From a checkpoint of a small mixture-of-experts model trained on Wikipedia.
Size: width 320, vocabulary 16384, 58.5M parameters.
Training: a variant of Muon for the experts, 244M tokens, 5212 steps.
Below are experts of layer 5 (counted from 0) of a mixture-of-experts language model. Rows are named router (the router's row for the expert), down (a neuron's output weights, with its number) and show model dimensions 0-63. Each number is 128 + 24 x the weight over its row's rms, rounded and kept within 0 to 255. Numbers have three digits each.
After each expert's rows: a language model's description of what the expert responds to. This comes from a sample of Wikipedia text that the model never trained on.

# expert 6
router:126128138116146103145112104089122108134126108090152118151146097144145092115112103122075106135105089078094170155141112136169143151127123149144131099112182125166133144136121066143098073122114140
down0:057131141131048139115127110126110108128078098131132077118102132061147107091145141138134137151111145134135111129117100177125107123160097170110132161148080174115160128120150108136135106122091176
down1:120102111105121132145120179181118096132124115149103168149131130152137159117103124164148124114127142118114084223094160114105149099145126121151150139115110092115118140128148158119117081117130108
down2:107156122115155153137137133138077142124119115091170099145085173126153153121081107132158127190157144138081096171143165141123136140146119144148130129123158165147132164132150125139098143133107130
down3:120076134147145130101121108089099134166143079128139148157114143147110105102117113138125136122151137138142081144096086110104136120097143114129144132155153142110114119140117140155124126140170117
down4:126152149125134069113153092129142145146110124096111149145165146166126125113137132101138137135104130191162128117143110152144115142113151105131173097155097114153110135170123169133072072104113137
down5:173145165120136113143130130065167106151075109123072078107139113117108146105121131095133152096104137163179128112134120154142129104119100145114149087125137119120143149135147145127116113145147150
down6:116092132142146178165115156122138145173143162144143146112093112113134100084146156146136164137108096096089109166120137145120132076093109131095097102133122138159136099155153128163123138144139166
down7:121133131141160085111116130111146119167098083081155057123133148105150132145131153111141138136124135152142136167138136159123126104138084165093133087108143152085104114169124137151098156082107105
down8:142162130120112155083157124159133139067142117148152120117152090111108122140117121109182123116154146158094097140138136116119173123104150121090101148134105143109155162111073148109169136190089144
down9:100129135148149116063152129156136090124096131145115122138123130153151155118085148146164108123085118109114122190142097118139108133142164134163141085153139155124084133136141132121135127100131161
down10:115138135137116066118136125108069126148121072091103130167128117127160101142129112141141105156105077124144114067122127108111146121128110138128139075152119097165111121114095111122122121114168131
down11:164160081099078122136121152122099153177125135127157135093137125140123153125094137086110131106143196119121118117132128144110097129122112106125118115126152145138123136134109118154067117155092155
down12:132093115154127122140095088141118105153164109140112128133141134105126112130161140145095125119130162128128130140097131116136133114162073084101148135123150114144148136156077118130094152132126130
down13:110134116134072131125179169135155115135120127115126105097162146076168132096106105153139160138146149131097087133123126113098138112144133150112157136200115161160120097120114084127133104105088140
down14:123149099116125106133140131111132152153092139139117109096110112159099131120157130136102138132091157157120154120100152137130111104109115086137106082136126113116126149101167101122122134127133087
It responds to: Biography openers: hyphenated compound pieces after nationalities (German-Jewish, male-dominated), birth-date parentheses like (19, (born, and following was.

# expert 46
router:162164157106157096146132152115119117113103125063146101137143114118171103100123086112097097110136095090107124159151119165157141138141101150147114132101197125143137149124119082127092118132090134
down1:138132123104111114130142099137125129109144109104116138109146083132114114151162118093084124102140148089138081114145119152129138084112137090143141171107142152136137145142109105154138152100177130
down2:167128131097147117133124101134109082072120143129118121111142088122127097134064143154128132118092139135195092105106107127128175148129115149144151119134156163116140120105124112151130116100131099
down3:134165109133146125141095098138155129119102166133100104148119112155076102115140136143147120173128136132114142151105144122127152123088153116116122144163118110099184122164094105120117086099122131
down4:079134093113125170098165139176140140109121115131123105122114104125150092090100133118114125155058126166097115136140090147159141135115158138168121102130121171131106184120126083128145136140151141
down5:171144135143091105112089128157118128140154165133113128144111137176131145148155081135179124109158111175128149122097137121150144166157168086143142108143105106117138124112108155162114081108154169
down6:101137117150103187066127145119130144182123144160186131134140153152109126093138148135149083128142131095129130156104128119142149100114133126136103110120072119094110139112130129154128157139142148
down7:135116083087129142108117147154115129104119136171170140134087115114078099081108101106161143173142176123108101110146130136129166158164153111102142121159138107123173084138102170129129104110131091
down8:131112141121115126100158126136093135083131092170130144122085175162153170096146161126134112116121151138112105171144135093079194126132127107125184126127101154105148104180124102132102127135149131
down9:115121133112113180120099122101142163086120167127144173164120093149146153115108164134129129119178130150133112096174110140135125119129119122109133124092148176121122128145066135123120092103117134
down10:127120130125107128131152119132151145133135145091165112124117094133117105115155125105096138139105103113166126110114134140136107138128114142088099120131064174165108091165120102138112135113113089
down11:148137127124113110110109114122101150132122129155146126074150160094130137122077118127165117160141112148109124095130101112115120104107090105176105097098068146152114137148181148101129152121130160
down12:145117133198111081151154127110098123155129143108103126145106137126157136133125121137113106131126131123100130118159135120138108144128123105136158119100142167123094094132189141156121141171118118
down13:126148145123124130158122101144150155157118139111092143137083145137126117113151100172126160107128121124146138133154128138109169119128099153153096053201122158157144147103119145155144113107120148
down14:165115116159110130148144105124145147099140101151125120153097111101159127107092128118135087088158120108102105133110106161123151144148126141127120132179175118129119149116119083120106114156088127
down15:144142112092105148169098079091176132127159139089112138134137105160146129133140130112119138146125071142098129122120137147081116132138102135108102080141098155151118122133071179120109106114122170
It responds to: Birth and death years and dates in parentheses after names, table separators, and to in "may also refer to:".

# expert 1
router:122149151109156101166079123140136124122103103107153101144141128159129093095137082098090092118092077115102147158139127159146165166143099150130113117114133172148129158160075108131112117107099126
down0:146110154129107080143120161131115132099097184146133138158127161138127101102163107104107099129124145097124145097098126105140155166137108142143139139139131163138144157167162116107102040144103137
down1:139150172129135136127120100147106141136138112150106166103152103149119126127128112131146067135161098142142163075136140126116120118115117103090102117174102111144140149131086150146173099112125117
down2:091105113124144168137173094120103153102107120154140155135137143159137088035089121132109127125129104117094131159104133121149110140162142130146153127119153142141115126094133154133130216116111106
down3:103091129101120150103121153123142090136114160143114143138150118099106156122130129105128136116182130110100096133156082149120101128145156114136150155125136174150168094153157144146176101094141121
down4:156152137095116151098096118092160164114113105121151151142108162125124129104141088108116169136160161102106152097094108127104105106117146110135118152134098101114158134128128141151106121131107127
down5:071181107141113135113152128111132089136110149114150111160107106128134118177114124126108189131137132128128108123164141099117161119155127139149107121156136131118110121149110156102105146136121111
down6:121122126131183182116185132106119146119131166134144122098175113156149160106085089116140162145124125140127128122155129137167143136126109156173118082138101127081136050126173146140140126121143102
down7:107177151126143123156136076126151130099132120048112156113148146056168149139163212122161111116126165105133080139166159116082148120111115151166150111106150123145196139113139083159158163137138169
down8:133120151137128141111133162158121090102140111119134097084143145137138123150106158115161156138133131091150084142102132123101136149147154094129135125097112171141102110125118143097150069102143161
down9:152116074125111147112101100136141156140109107162118161086103126098080125139144152137140149170083105185153107108110121089101147155122147148109149155116169138129128118119152100148150120162118135
down10:088140111139111124123117119128147106117114070144193125145153097113133148131121121127123092154131146126090110146166116114130093118136096146163145204131129142128131122116140111117088094120133155
down11:145151109095092129137172161131142144150096119149163180077134139167163136120087100130122142130121157097127100173099096135150150104153091132124122151095114084114128122103072114148131145128145137
down12:142118150109148118115123142107121127098166138126118073152135112176097116105171121110155131122107108098122113152116136117125105102103103137137144104141105102114129101159111128124119071160157107
down13:122139100102147118129148143129097149146128134148126093157077143111166134112124151166128117106085148139067096167125125078112170153130136129144125132107132156110091153113111107148169141095143121
down14:144147083097099127106168125069138121125122147130071115106129122148124113162140117132150113112128106136131106146129158128164113119124152115088125090092150120137141175149133117134125119130154149
It responds to: Second pieces of capitalized names and words split after an initial letter, such as N-eed, N-ida, I-thaca, plus proper-name starts like Mos, Ver, Ab.

# expert 8
router:157140136131143116146096116131087134124146110110153095138097132149146102103133095099108111124073116114121123153126148151110155168128117151137127104100107143127154135138087117138077115121100157
down0:167112098106153116105116142135179150135104111146095152135133133151105139134155104121089099138168108138137122117110144120124141135108150129096113119154191153115115154140103155129095114161182177
down1:129136126146108140118067130079164093105155163136122127118103110142156116094125139146133140115141098146107132116159125140148116146147119078093147110145122128156190114134101145139155111106096093
down2:139155153188140170156141133156120120137124125137084161153134106085109126087114167140111162109128112148108120163127140133102148187158130081156142144127102157127111162137139149150180160191092126
down3:133166149115102119170137136092141102107135106167134108103129129195140126129119142135121102131133127118116113141125118136168141135122089122145125093187106095170128138156148143141139118145138156
down4:163150146092116158165125109086163153122124117131140145125115117147101107113123144145141116157126086123106112112123129090122126134167133101172096083096105172090140098131126108099160117096126157
down5:134128126136133196101166103152108177131108152117106187099127109127082091096151096169153189153134130130097134137130134104132092147128152157134135136147081137158122096146129095155125094151131122
down6:121120110129184109117094147116125133123150137088158120136157131120138141140125117153108120110153126143128126146115117110155117141120088131133137132124104103157068133133152120109145123124117146
down7:122118142133104088067140104138164151147079154133112151111113161127106104143129089093132166084116100140105133146114117150146118109109112169117137127125142145129116104131117119126160105122164140
down8:110136105141120132123126115110124083103163124130123186151133078117085132095115155135191087097148094087132131092152125139125109132093136139153193146126129156152111132136180107105150147125121138
down9:168093147142139102114135149148125140137134140113110118161125109141102112134089137114119098099188139137118144151142113129150097102109140079121117164115122123123158091127119146142150091122146106
down10:068126145122161118135112153144130129088162121168131118119137150156156092074152110088131117128110177097153137129143141145109125177144127137165105127123122134122090125157065146152102118105165140
down11:104122106083109126115157098135148127143122126151182119104147088126118160167089115120101127120116118120138129171127163117121131113135141103107149135117171098098132148145140150110145093134176138
down12:106132129124175146149146135105142093125128148148097104136104163098128139142105140121084118118159103071117166143142132164115159121101139108135113151154183108139104132137104125080133121142135167
down13:103137178090175118072131114170161172143141138079108115126146123150145159125138134121109140158167177124129112114106121155114162146122110106146146125095121069177129118133149110118113123165137113
down14:122117160120156145098144121142145142121141144124130124126187111118124164168137128161142109103143068087150119175157100128123123133121111141092160126077161105135130102169108071115149138133124107
It responds to: Mid-word pieces in Latin taxonomic names, biochemistry and foreign surnames, such as Amphico-el-ias, neoc-ort-ical, Pachyrr-h-izus.

# expert 14
router:160167137104145064161101129131124153129132131112115096152140119116160098085136097117097088129132129115102114160112140167148127163134107134170102136109165141131141135154105108127106109122088153
down0:083117115108109126117137154139168103119171174123139130148136118151140101145124173142120137125108134156153134130092119200118115095131138134112118118157147108105105116110129143191143142146148126
down1:100084130156166148081134100134157092112129105146127139136095148164126135094122107079120102102128130116131090129140142138176129084119141089108119115137091148142124137096142136141147134129131117
down2:111104069130121160147166159127135112133066110086100137126113094129128118171137096117089144140136092090141104158123135081119140114151192163075083122106092115127112133137139166150105138141112167
down3:104134117170091109126106098147151133103088132134109145114089139122169125136132120163173094135099084121101079141126133132142154113099131168124166160134126145148151191117134133096133109151145133
down4:129115095116124132111147144170147121124132128145158113127154120115160121131150135124112137105139152160098153129121129116131165104096150140125108121130131137082100141110176100147112126140118112
down5:109128124128104093083107175132098142118114124071167142114161123148117143135111108126108117106142102130132122122085150140179107142126114097089131174109142159133185161155135140144115197085175127
down6:172118161110110131102173091137142139135129083141111119119136102100120146149160125114124148133116130133141141113071120138133149108160141138097125097108105157116156141150144184137086135112105099
down7:129131117130172122146144081119156136143143150139126162126110134132107132120132131095064115115127153144147124108135094145094138126093130128121103159145141195128123125112153114134148115083141162
down8:113115136114117179141139117150123111127136134099155100131170119143105134136160141145137164113130146104128104134134090139143109147111160117112141147130192163112127148141089130162124141134089106
down9:127121125159144132102144107126125153141117152144141141152110118128131113135089183121140171119150137128150116153132162142107121156157145074096143073126139109127094109117131130167129153122135124
down10:118133141074139116144124132083093119123156136119157101146133132143133093107172104099183141089127150124085133156135136112135131103166139097117124074102136132215138124137113120108132151088157110
down11:139162150127147169101100103128134122148149137140130126118152151131086180101093143190147114092142084143141100144128105136152145075104127118143113133139103119137111136125164112128158124091137111
down12:163116098156162145109132184111124131134138145136120185126146114110131123151179130147110138136081145141128102103158132143139127166123134129129125104067109139126187154095110153103146146146149159
down13:085110163096144175122141110160104134135119107086129152107157128106106140136091160150132086106132163087095128133117166110125105100181125130160163157116116155097105178084131147154113135121100116
down14:132146107152152127101140102120098143169134113117170109126087107136138149126095141126119124095149153146129139155106157104121156093174132110112094128126101140169083152132118113164126115085145085
It responds to: Colon-ending field labels in infoboxes and lists, such as "Fuel type:", "Sex:", "Class:", "2:", plus given or middle names in name lists.

# expert 56
router:178123147176132080139080116132077120116082108093135121138142096111156116130127105115105121136087115131102131174127117139150147149129127144143101127141118163126175150143085143143071102088102163
down1:114123135109087124129144141143140139145177120103133115081095168163139109083091103080087097110114137105146123086128130123108181154128149129111136129129123074124137089138065108114138115131113081
down2:097148114135134083127143097161129123159110104137084124132144140128134126111094138132142114154086141118103106140179121133162104117096113173081094132123143105125111110133122147094121135125167114
down3:107124109106072136181127095100104110103130147118093152150149109175099137161159140119124123129104133146117079157159086113126089128151117127144120073155115073151153112094140109126169137173136081
down4:135134151143184147146118144129117125128148165120168124105156162116165111122164126117136130125115131150139122152163102114153122143140182120113100143142160113123100148135140084179141098091107126
down5:215171145132089128130147109148128126107118170111139136132161101098106185166077104140106102136130131108117098085107154135102113122128128132166135114088127112150107161155116143150125131134159159
down6:099121137144146138122131126126147121122154144080121147133155108167140180138143119121143087096098156129099146131097164127103096114138099114121105096105112105096097132147123127080108119136094143
down7:107132106119139132142157080098131145134150122131114132102127082107134123116120136127174154111162118127151125136174134155132098121130096122103142183118146146118130092137121184130144186134110137
down8:147123130112108102088106178114124146132108141136116160124130091128136129139141127158133166139118096130125097147165132128126141134112133128102170101151096121113130147121096111099117102156122091
down9:116093133113131118122126104110144172119113115126127102092130163162096113126147130130136146123125119133116125078139084108130123125144157126115140143119110126132123143116125119140103129148125144
down10:145152148103148115119093168102114116098139102160099093152116118138072081129134094134115166111072100150148152082148114132112157115144116135106095120169143113105175147155148166103122116080136156
down11:121121089149132078136164157119113136151140135091078083116131133077159113147106116170116165171142129104099147072197123148154188159131119191126115128124134102112114121126091110127082144167131116
down12:134147117140135153135140129104158151097145079151121131104135185113115113146116121140084135099108156108146096193144141120154139082128141093106143126096136127171096149121152100102131087119145145
down13:130134081100141149130122111142140145120077130101176135125157150170098115087107096121122114106090144126099149125103086098137112116103129121095145097121142125149128116133150117169121125112123138
down14:122118134159137093137102152127125079127132123142106165155103131119155113126137171083121088126138119137069087134164076136138133163130137150120128138110098113120150129151121098102142130075146181
down15:153129122129083150151164131204098113152132128111121153111132198127141133159099161108083129106169096148122153138151101109109175119143176127120093134073100109126176118163132111105111157142166160
It responds to: Medial or final pieces of ordinary words in running prose, such as tim-et-able, millim-et-res, retriev-es, high-p-ric-ed.

# expert 7
router:141179160132127085142116128115098119127101118103156120168138091121133080097129100114115093133107062060104154154159112159163138129120168133117142113123174132126129121149093123117134104072114161
down0:133086128137102133098119132135131129169111144100102104078133168108113137122131139125093174119161126130138144172122136138081156126108117162177126109160148160125145082139158186141145144150132178
down1:134112130162124087115170137147149110133085153116159149148149099121200137139087110109116091165146119116184139142097138093133152174131133133174120142109156120118129146170157141120147109191119136
down2:162128116133115090154104082135115141106108108148132128153163104114129153157119136109137141168097131129135139120106150158177144118154193143137096144120113132097121119169153095144121130122136102
down3:138131142210122116141126151155161083122080148146102115122115124128140150128132097141084159114106121101148089172175116148159103141142147107141158153142157113108142088137119140127126084122150141
down4:156066100125130101121145115112131116119144086154123152137154127107132163084127119115110143104145092144115127123172150154128156106127135142144128133120136113119130125139098124109115132135071136
down5:120136111161094101122117162129128127139155094122114109151134115132157155136123132139140144150093108117174107099097138189142116103143149116123075088127165161124098099148157107134202089106113080
down6:105149135179145140105153117138140126126092166126113114113132158099156148133132113146125099144134141148150083158119108134133134119146158106113156100132124123173124064129110095098098125114132155
down7:104123160157137130155109091125115118092099147123117116084075155162125145145110157126142158095068076153158138187146126125120099191105096118156133148082139159124150128113139144116139129150088128
down8:124174138110106135159107108193092142109146148132154134088147122121123140145128108137089129119126104155124121191115177160103111126139100132128153148122122136120125147101148093156133157127141123
down9:108135107076148148148110132134115149111189123142150115156108124124086134147135150091113115103128190165101125117125158161108134143103098124103070154072104109167106126142130089107103139104145135
down10:107109139148131111104178131112092093146168145137147130145145133117129130151125163119165117083123149150136109138140149164140130107164145130088155159120140086082142151133112136145171125116145153
down11:124137127156094122121147130118133123116092164143112151152130099134124165135128133093097105114102122061140116120128091144164164133149147128180160119117113148145120119122135093115115078100141107
down12:094096109112136104142165128133121133125154132119118084149162171092155128096067145112155129157094108097158125123117120137092120092084130135145117190107134124139109111088105134140135158081122150
down13:102123132160101179143119139086151153099133119113118166134152161166107176081131071114137119116088044105138109135121100136109070131116089107173164127130100072127155137116137171116121089092145106
down14:166123112163093144171146112110099096092123119143141144131124109104141143115107144115099105169167143135098130139106118113130135107099124154120151153148124090142150130136143130116111138100179110
It responds to: Tokens in sports articles and results tables, such as club, championship, goals, international, and prepositions like in or to in match reports.

# expert 61
router:153164160088147122148120125103122096134098117124148109146166094130138106080138069100103080072117113106094120172156116179109132129146111137135103126079169141135147150133115122137108119094114170
down1:111113101154145085124151136145157112136118107141132111125098110158159113107158129143084140130136104119112093109133101126090095071104153144105132080111133147122105097136130076130137133078112086
down2:128137143148130153169141106151127110130131146134129117126101110119150120136115110127129151148090142094113159096130146083097145146111146158105116158096126146117123090102131126150119113139105118
down3:118101135120129117153152112118094118118119120097151110163083106142127109164135122092156097118117127092169116119143116141108129147161127159110164141131131127104092096117102127143087139071147122
down4:116128146155128119099081146135170123114151134121141106134135136088138074152136110104125105122121145141144118135175115167130106105181125108094119079070178102148161101147107114160091095078124164
down5:155130142126131124154159139103150121171155126132147142148131062094120144110125105094110135102159143136124151118146114142122169164123142143145113146130134104134116138118131096114070115098102184
down6:125138160149094129137103137164120133143094151127102132153129087116117127084104131133104112163130139125137115141118141123080154135162108150165132131103152140129095094122143118140095142122157096
down7:136149098142155096103130152104104121113127142168111113125131139173139119152146138150098139112172153141141123159081157153120130102143144165093106113126119157125158154172116169072119127126165120
down8:124135119116155143178061137134183096168120114167138109171130095149129131122117103158145098124119157148134143104107125148137132152155080139115100102119126148143143112122093135111175100114136129
down9:103145151117119119112158132126121118088129089098110131164156116142133109115117144121106130136095131105086142145140125129138135156164136155120106079109122166115120129143164111155095131117185133
down10:150145101104127151149147123122102066148092087130148122137079138175161129109124124157109147093158125110117129167089127137182119088098140166104115121125154114145154188132140175153140170130127093
down11:095071124149146137107061166184156133094180135154146165141124161112149138131093142122097167085165117138121108137123091140086130133109137090191099134191136161101078066118145177110136140111097104
down12:139102117130133095109119136091113161111142179110147093111099126114132132131094187153128127137078129077091153123130157116138078119132130085129153126142113111154106134150099090104078103140128099
down13:108113146129160124103131125142072106127113116101118125110119127129135119099110111145124099158119146122105099151164078119110149167109132121140100195109077081135104123135118108156079141114153140
down14:142074171106119083103141124150139156130113144140158091149124090113122135131174152119168134119122168085113090091103161151136129102105138109079086113144165153126177130092146156110132111134123104
down15:152153149092088156167165185118117179081145158116152153151134116120139062137137105122088164129146146135118094107153137107106164143122152123181144148093123156123098123120097117097121101131161131
It responds to: Relative and interrogative words like which, who, where, when, especially in album and song articles, and chart table cells.

# expert 3
router:133145118146135096139077125131148135130140089100160096171156100109149098123112120093112126120087103112117153137146143128169143181158162120123098109106137133128168130157102098125106103085095159
down0:113097105153131162146135110092136118155147133138140168129136100073124127143125139121077134128156110152162124104126164126176140145133140159148102095103116110133087100131148144163123132106103092
down1:121104164115114128076147134093128106110193129087147121095137130166146168129132099142146141098136131108102131160157125142183108079119129111144103109114103141148124156168141113124088114170135134
down2:123084129138143153148120169121147134168120146080131106114103100093088168150081146117129142145141095095096130106140158123141091132144125173163127160142109142149122145115092112121133119135125137
down3:155138148135070120140160126120129094110108174114141101133083152111102144122123137109126110107092164126154112148157145158150137088142145144147097106155117118126129119174135099155101089135144123
down4:161110119103158114107129136132125108085121150134097124128146128152137179126142110177180101133157081069109122138138144075130124128175079148116117114143125104127146135146110136119143120089138117
down5:126117108127134105129144092129161096117157079132135132094104121104140125163133151113119123097111126118107131111116137083117143149158135158138099140122143145128134101150109097099114112108164141
down6:175098140121083146072123140137158136098141143149097092127077130139179146137137096111074134117116217154129097132119141126164169131117108119132116122119126137130142113123165115117119175138154135
down7:148145143136121128155170098131135105146109171144103122149147102160138099118087120096138121121078171142129102124115152142121147139134126167119177106102112130122105155097082149135120126175111179
down8:126147134130135145142105082126131157097165090101116103136157100126167138089175156121151107116175132142125071108110127114130146073130103109155072127097128144117119156120116175092161157132106120
down9:153108073124139101074135166168128092138148151096106090176130154116148136129116174146139146114162098145115101099098146112139081124100097093102129140073153141124138128117164129092155132081102121
down10:177168140140131143149112069120091109136150121140100181090102056153142124103112119103140120132127129125153123105106183122117127072154121134139149057123132149107087135149102151148080146101142126
down11:132123127127111161168119172139136130122112145131152121106081146124152095144140130124138135130122107128136144112099100131193119126149107110124093138067121120125115180160084114116130123146135130
down12:160130098126112134184133134122126092159122154135192170108124103099135153154124129154092139102177117170109088131150170137143108141118120112126128117134152082113114147133101131131132107143105138
down13:130065160107118120125143116158122112178149106149165125156094121098127121135147130149100148135125081125149124137097144133113146146109105128130146119113143097111188137116115125125113137113162138
down14:128141121145144118135143119141145100119110109147167154099172142084123128134150107134119137131097127081191177109117109111103140193113114180094140130132135138128122155069084106132131073111111112
It responds to: Middle and suffix pieces of abstract nouns, such as disp-os-al, improv-is-ational, dispro-port-ionately, and nouns like success, problem, rights.

# expert 22
router:158141126112136079161098150101144137119141169107146130145138158113106086101132098095125064136128119107094119167169163139170140143142120152117084155092136157155132165121138102143094110097100144
down1:152141164128109128134109132146132112087103170146166119096128121141161125129136090100126162120122147095113130147095099113108101119146118134125122135093102119120125100151159116118141136125115125
down2:129158091132099117108161144170115125108142158170066110118096108119128103141101107196105176128115080138136134139106164122139112123133156161157121079131108103114170126162159161128135139101152109
down3:145129102101148119143083168139098107120131126145127091158125138148167143146124084126086087151115114119130121120140101138120104125129128107172095148109163111129146127121121138156116138160108106
down4:135089133171121139120123098179155114153145139148135121137091146154136158141104108119100133170095119075116134153134123142161187128147134116131132087096119179110152096118125117136118134106129110
down5:131119117146118102117128144103191153131121158118141142144137156130127134118135125071140125128129136144090142087120095099102110148090117179110121149174096147149129108151128143133120060151087137
down6:088112096118097176144105134107122113133114104138106132162105094157131137183135130117125132120112129145092124144130118135111104107138135121102105128128173174064123106156108123161136081123069156
down7:117129131093125120043142086109090175146100164142119137170081072126149200133122154148116148118140137171130124179153165174096138138107149149147109118146121110126135090128134114146108073141132103
down8:104124103126086096170135138148134112114155110165162159120167078091096131152137159080100143109118155142150163136089118117163143151093134108127118154133155173111173143149150125164139083151153118
down9:139143120132117144119151147132146142113135136119163135184162137109120081151112131124145134080101122119113126147119158092144084128100133133075150125134097127117137176165173105137114067155101147
down10:106104186129082166101122132114136172114149119107072162131145088110122165122140116091128099104146113147114125115131121090165105121115150137174111109148119143104104124130145132130096105120117159
down11:152124152136108139132149072191126096161181148155160135138155135133092101106100071102112129117132125099084108135132167114116111121131141195117095118111155104103160117154132121120141137113155076
down12:136143178127123144146133126107119137123123098108145119141111155089117099154120174134073102167128092125100135146148153140145107130159119112172155091129101103135101135178149133128108109106089116
down13:152162084114087155100125130120104128102096181160102130142147109137071116149119127184107099051161125157103103127104122118119169089112127101129116055116112135132126129093110103167152124152126110
down14:120138148108124143160146165163155105099142124130117132099145156121160109055143145146153157154143106138164133177098141112108110135133112110174176164120116121120131183132115109135076145140173174
down15:160075138094121124138115105108128113089127125090096188083124127126138150141114114114144157097162184128149150141139125131108132161125100086106113155078156106116114072142137127083126140093122095
It responds to: Colons, labels and line breaks in infobox-style key: value lists, such as Born:, CAS no.:, elevation:, Website:.

# expert 43
router:168149138125147100157116129135080145113101119091174125138140098096151102100127100123103091123118099120108128141168167136147153132117126104123115112103147122139124148119139108163081101117110153
down0:112125151095114145144112117123102145106166168108161130086113136135133092110111119076156143120107154144122098120124098151114088122106127149117125147134140132105101122137080153138121122112153109
down1:109127147088135160139117095102116178119154142159133093110147134123124130103143149073085100123159072119145167144133173086092119082089112132147170148105114128151133144143096091133144095147107173
down2:098118108203150117114138166157119101126130110149136139132131157097146125149153157119146103149107125119149142107109150163121075142111099164129119152143156119117138107169154074149089083137177101
down3:142127120123101083130100121118122146099113116144129166138155079153137124115131153146121126150117152102082092118106119069134149128146151107137108151088088140158106136147121127100120112100160106
down4:163105132167119166129138125143118148111124101107131081120102145122135102173145135156155171138098142116128164147134093166141164144132119083119127132105132160121098091113134144126186117126102133
down5:144127133129133143125155158084088094149147118124133138118074129169125121113120147156178136111173147139130123130137131138132137165150115085100144124163122130159117100100104135140148097115141101
down6:167150135159095104128140130125139137148153143106130172168144180151139141118125120153110126109134138161088143073088087104121179144125145162118155152115084116132144114089094104111141126151129171
down7:100126100122151168133135173132112093138152156141082094138141165143091107119168086175123133093171128094124172123127128147107120131122154145116091148133126176134076132128136094141108166119151116
down8:136135128133129121104128153138150139119135071132115133126104100089144145153114083103154117092139144144183116090160111101121146135132126122113136095157129135112092124092112148102127125172099114
down9:112159114102144091127127123131134086146108112156130120121111154124140118101164111144111108112147135132110132142113096095150086125118169087162108149126133131110159099142152073113114127124133125
down10:108112135104080148141164100099117124136151114134135171172165104126117131155167131169153093151113092143073121134138130146116116133096128102151135155142097081165125117119144139109113092129071137
down11:156132132118106146149122137128095147097162130122115116108090131137145140122155115096121124136107145121132109125104118113090085122134132220115131133093161117125119133151113120170140161137092105
down12:139131139161102147136150125136136127122117113126127104151150159137144120151113157105105122127123188135142081173113136093089126141104103148195154096153186149124104168109101152148160159131117126
down13:100150084109122115103149103137107151127164111153138095109139104141132125134134139119130164170125120142082153162117117104145138109144105134111134118093116120154133113129104111112120127125105162
down14:110133162088109124133146117136128129136136105103070103113090111136096157058095104082107142153148181099097107150071102122142095146136122158092137134163087163125137118110113147136122109127112125
It responds to: Middle or ending pieces of place names and words, such as Can-ber-ra, Sy-rac-use, awak-ens, Chak-rab-arti, plus place names like Azerbaijan, Indiana, Miami.

# expert 2
router:153164134091137098128088137122135121146122121127168124153172105106151095084145121103107105129124120124100146140130108144130138158150141159143109128077153161129129163148129114143113130110093179
down1:117112143143113090147148103097137118155147133110140118139094130070137118136113113155158123110096114162154137106129185106090160116110124111158127162139091167094100111171118116154148101165122102
down2:126144125098166162147147116151160186103131117156153147121125111111139127131140146121095136117151119163112156118079155159113107138095150175106141092093154084116155128173128165125143161128124136
down3:152134117152073099142134175106136080094138092100090147143157127140103144096100114142138110146168148117149118143146115070138167101129161131129068114166154102127109095176108121124116072106154154
down4:162094148157112124134102100192131172092148127126131158138105129117078055093150115177150143100126092148133093209126113116124127145153135133113141089102156157134136068153162136173129134104143101
down5:176101110127140110124115091121141156169112095140137143137128088158141146102143116135108142110137112164153170109147087137119122127138141140116154135146103124140163116164132125120151131107152109
down6:129133117137103155114158122076149134139085125084143152160098111129173164103122107142132147123123122108144114138149138122147130147075094172140117158098146099114173169094118150120101110119124100
down7:083151139137168162152080146153134133102108152112108136138154173156096090116113144182141136134117129135139144129150132157087141125141143128154150122144061134159114117111142122075165116136161134
down8:116121143162137143104105076111113116125146108133160130094121149144135142133117106146090098120056120131119097131145113095116147151136148119147086116168104096054150127131104106146106163126121097
down9:124095144147114110139141130085154146090151112134141092113136156165155147135178130172107133133142112127140090126114153118150126151153156152141140151147140134099159131145132131103105137142117137
down10:151145125160109150129142116133129088120122149145118117119122147112115122099125155163124159041158137156122145094144150096152143122143121129115120104150130116105143140090123168135131105114116106
down11:134096184119084103118132101154129072106120135165117114126164145105106144137146111139132121205148141114170082147098127127157131152125122080135161158154148155106155110167126110133138116116107131
down12:094146143102112119114154118161140119158090082157148101155141117130155173148092153114139119147139116118130144117134154106085109155128157101126162136134143114123103054130172116128144104101146119
down13:145114168157131108117143139166130135129186141106106142149116097120123117180099153114106119136130118124132106111135121091164200125146125133137115127116134111080163097116115105152108085087114102
down14:171122120187144044138110119142145134150141118115099125136116100095094141111140141102112120108131099111143122115137112120139126107130118104135119100124099088122157141075154119118129131112160168
down15:097107151134127104113150097141113133137120143124122093160106103125122160116128109157142116121141120124154114172145137128125148112120084104139129142128171125132115147145150144105095094114110119
It responds to: Subject nouns and pronouns before their verb, mostly in census and election prose: "the population was", "It is", "that represented".